Experts of a small language model.
Size: 20 layers, width 128, vocabulary 1811, 7.92M parameters.
Experts: 16 experts in each of 20 layers, 48 SwiGLU neurons an expert, 4 picks a token.
Training: a variant of SOAP for the experts, 298M tokens.
Below are experts of layer 8 (counted from 0) of a mixture-of-experts language model. Rows are named router (the router's row for the expert) and show model dimensions 64-127. Each number is 200 + 30 x the weight over its row's rms, rounded and kept within 0 to 999.
Before each expert's rows: "mostly gets" lists some tokens that are sent to it at least half of the time. This comes from a sample of Wikipedia text that the model never trained on.

# expert 9
mostly gets: " c", "%", " |\n\n", "°", " fl", "|---|---|---|---"
router,154,182,174,260,175,216,277,178,162,195,210,228,200,188,201,204,223,264,214,198,201,158,191,206,177,180,186,188,193,286,151,197,236,184,214,238,196,213,181,183,209,204,179,199,229,207,205,231,228,188,173,222,207,201,242,191,258,189,198,172,185,189,194,195

# expert 13
mostly gets: "|", "\n", " |\n", ".\n\n", ")", "\n\n"
router,212,176,205,189,167,230,299,183,172,186,174,186,205,169,155,168,200,158,227,265,173,229,230,170,219,248,200,251,200,220,217,191,199,167,208,254,271,224,197,193,213,216,184,206,241,236,181,222,158,223,201,206,188,189,219,247,194,163,243,192,204,214,186,165

# expert 11
mostly gets: " to", " in", " a", " of", " with", " as"
router,192,220,196,170,214,220,180,178,167,163,179,219,224,164,266,214,192,195,211,250,205,195,167,216,193,222,170,174,212,177,206,213,207,234,215,195,214,192,237,190,219,161,175,210,162,189,239,167,183,186,184,241,248,214,219,166,141,247,165,178,235,177,136,141

# expert 15
mostly gets: " f", " d", " p", " s", " m", " h"
router,147,238,198,192,204,188,231,175,256,226,194,214,214,199,187,166,230,227,182,205,200,196,173,220,159,202,174,195,181,204,226,241,218,223,217,216,221,287,204,174,184,188,220,155,204,206,188,237,215,266,192,222,165,180,199,195,186,182,207,162,222,197,181,175

# expert 5
mostly gets: " also", "ated", "ation", " first", "ations", " not"
router,185,148,181,240,161,242,223,156,183,144,174,166,185,258,189,208,211,222,162,194,149,151,195,188,206,227,204,186,201,244,205,230,208,198,214,191,186,214,193,209,221,187,209,247,267,218,245,204,151,166,204,194,251,172,128,207,225,220,194,210,201,206,214,173

# expert 3
mostly gets: " I", "ts", "les", "es", "ions", "s"
router,206,189,208,195,234,225,164,187,256,256,233,159,221,229,167,229,135,216,184,183,171,133,177,244,214,206,214,247,210,229,230,182,210,187,199,189,205,184,238,183,194,231,149,221,227,216,210,184,210,169,231,233,211,193,190,159,189,146,208,236,187,167,203,186

# expert 2
mostly gets: " S", " D", " f", " M", " d", " N"
router,186,198,241,175,159,197,192,183,158,186,199,181,180,218,242,157,204,237,207,163,155,243,176,259,201,181,189,215,240,213,213,223,220,237,220,235,267,173,248,163,201,170,202,163,204,220,205,254,178,255,218,223,251,189,240,247,188,173,191,268,231,215,153,262

# expert 4
mostly gets: " ", " (", ".\n\n", "\n", "\n\n", " \""
router,180,194,162,225,203,213,182,196,191,178,185,171,188,226,195,140,161,172,174,170,217,221,227,158,248,246,180,263,203,124,194,225,224,164,204,211,258,166,250,203,200,243,150,179,242,254,170,211,190,181,202,221,169,203,211,200,160,176,206,225,200,221,191,208

# expert 1
mostly gets: " fl", "ton", " William", "ott", "ham", " Fl"
router,167,192,171,139,187,188,150,189,183,199,223,227,187,240,169,259,139,183,207,220,196,179,133,237,218,192,195,208,237,154,153,218,234,200,242,226,191,168,209,187,176,287,203,231,227,192,226,184,288,182,207,209,253,195,199,151,218,242,239,228,208,189,197,194

# expert 10
mostly gets: " to", " in", " a", " and", " was", " the"
router,204,192,188,179,167,189,163,183,195,158,195,188,210,177,296,208,185,176,168,225,158,221,135,208,190,191,195,176,199,198,176,211,185,157,223,188,148,189,230,193,255,242,196,196,191,201,284,171,191,167,195,189,226,154,198,189,142,248,192,219,238,191,159,192

# expert 6
mostly gets: "he", "ra", " Le", " e", "ue", " de"
router,212,181,199,208,178,221,151,175,235,206,239,172,176,217,199,169,175,193,177,276,199,176,159,201,248,171,162,235,225,204,230,219,228,228,184,194,194,194,186,165,170,173,235,203,186,224,174,182,164,180,211,206,184,182,168,215,161,179,246,143,239,206,186,183

# expert 7
mostly gets: "ment", "ial", "ical", " United", "ress", " team"
router,213,184,195,191,187,215,235,203,271,177,191,181,218,210,179,202,217,160,255,190,168,123,210,181,223,245,183,230,198,208,184,227,217,195,217,199,229,180,213,174,210,166,161,201,217,231,225,158,155,188,202,209,212,180,130,232,257,199,199,258,213,180,189,117

# expert 8
mostly gets: " comp", " cont", " mov", "oin", " stud", " rel"
router,166,146,252,194,200,160,196,182,215,213,236,215,194,231,184,166,180,194,180,199,206,247,244,186,168,136,160,200,245,162,197,196,213,215,198,224,241,197,189,195,190,198,185,165,198,236,180,223,168,234,247,210,174,235,181,224,204,248,212,181,226,219,217,159

# expert 12
mostly gets: " Z", " Mar", "uc", "iv", " Car", " res"
router,190,220,143,155,191,214,219,202,263,187,268,179,232,171,178,189,214,150,206,217,216,178,198,182,154,205,193,170,159,184,216,201,196,195,228,191,201,233,185,209,195,182,210,154,181,217,169,260,263,240,216,245,165,162,211,126,236,183,248,210,207,153,190,190

# expert 14
mostly gets: " a", " was", " the", " in", " that", " is"
router,204,174,184,241,190,191,217,195,179,177,199,174,149,208,266,193,214,187,166,244,117,196,159,165,140,198,182,188,210,232,232,227,209,161,263,188,178,193,210,201,287,237,211,219,210,203,252,218,163,173,192,186,209,152,144,181,241,199,172,222,219,196,193,179

# expert 0
mostly gets: " J", " Ar", " ar", " John", "ob", "ib"
router,205,158,210,128,218,224,230,199,144,150,206,229,206,255,178,206,165,196,225,248,225,221,202,226,187,191,226,218,244,164,168,207,219,205,208,230,198,168,183,206,135,219,185,132,216,205,228,203,244,229,219,253,182,207,203,185,213,221,234,239,240,147,196,210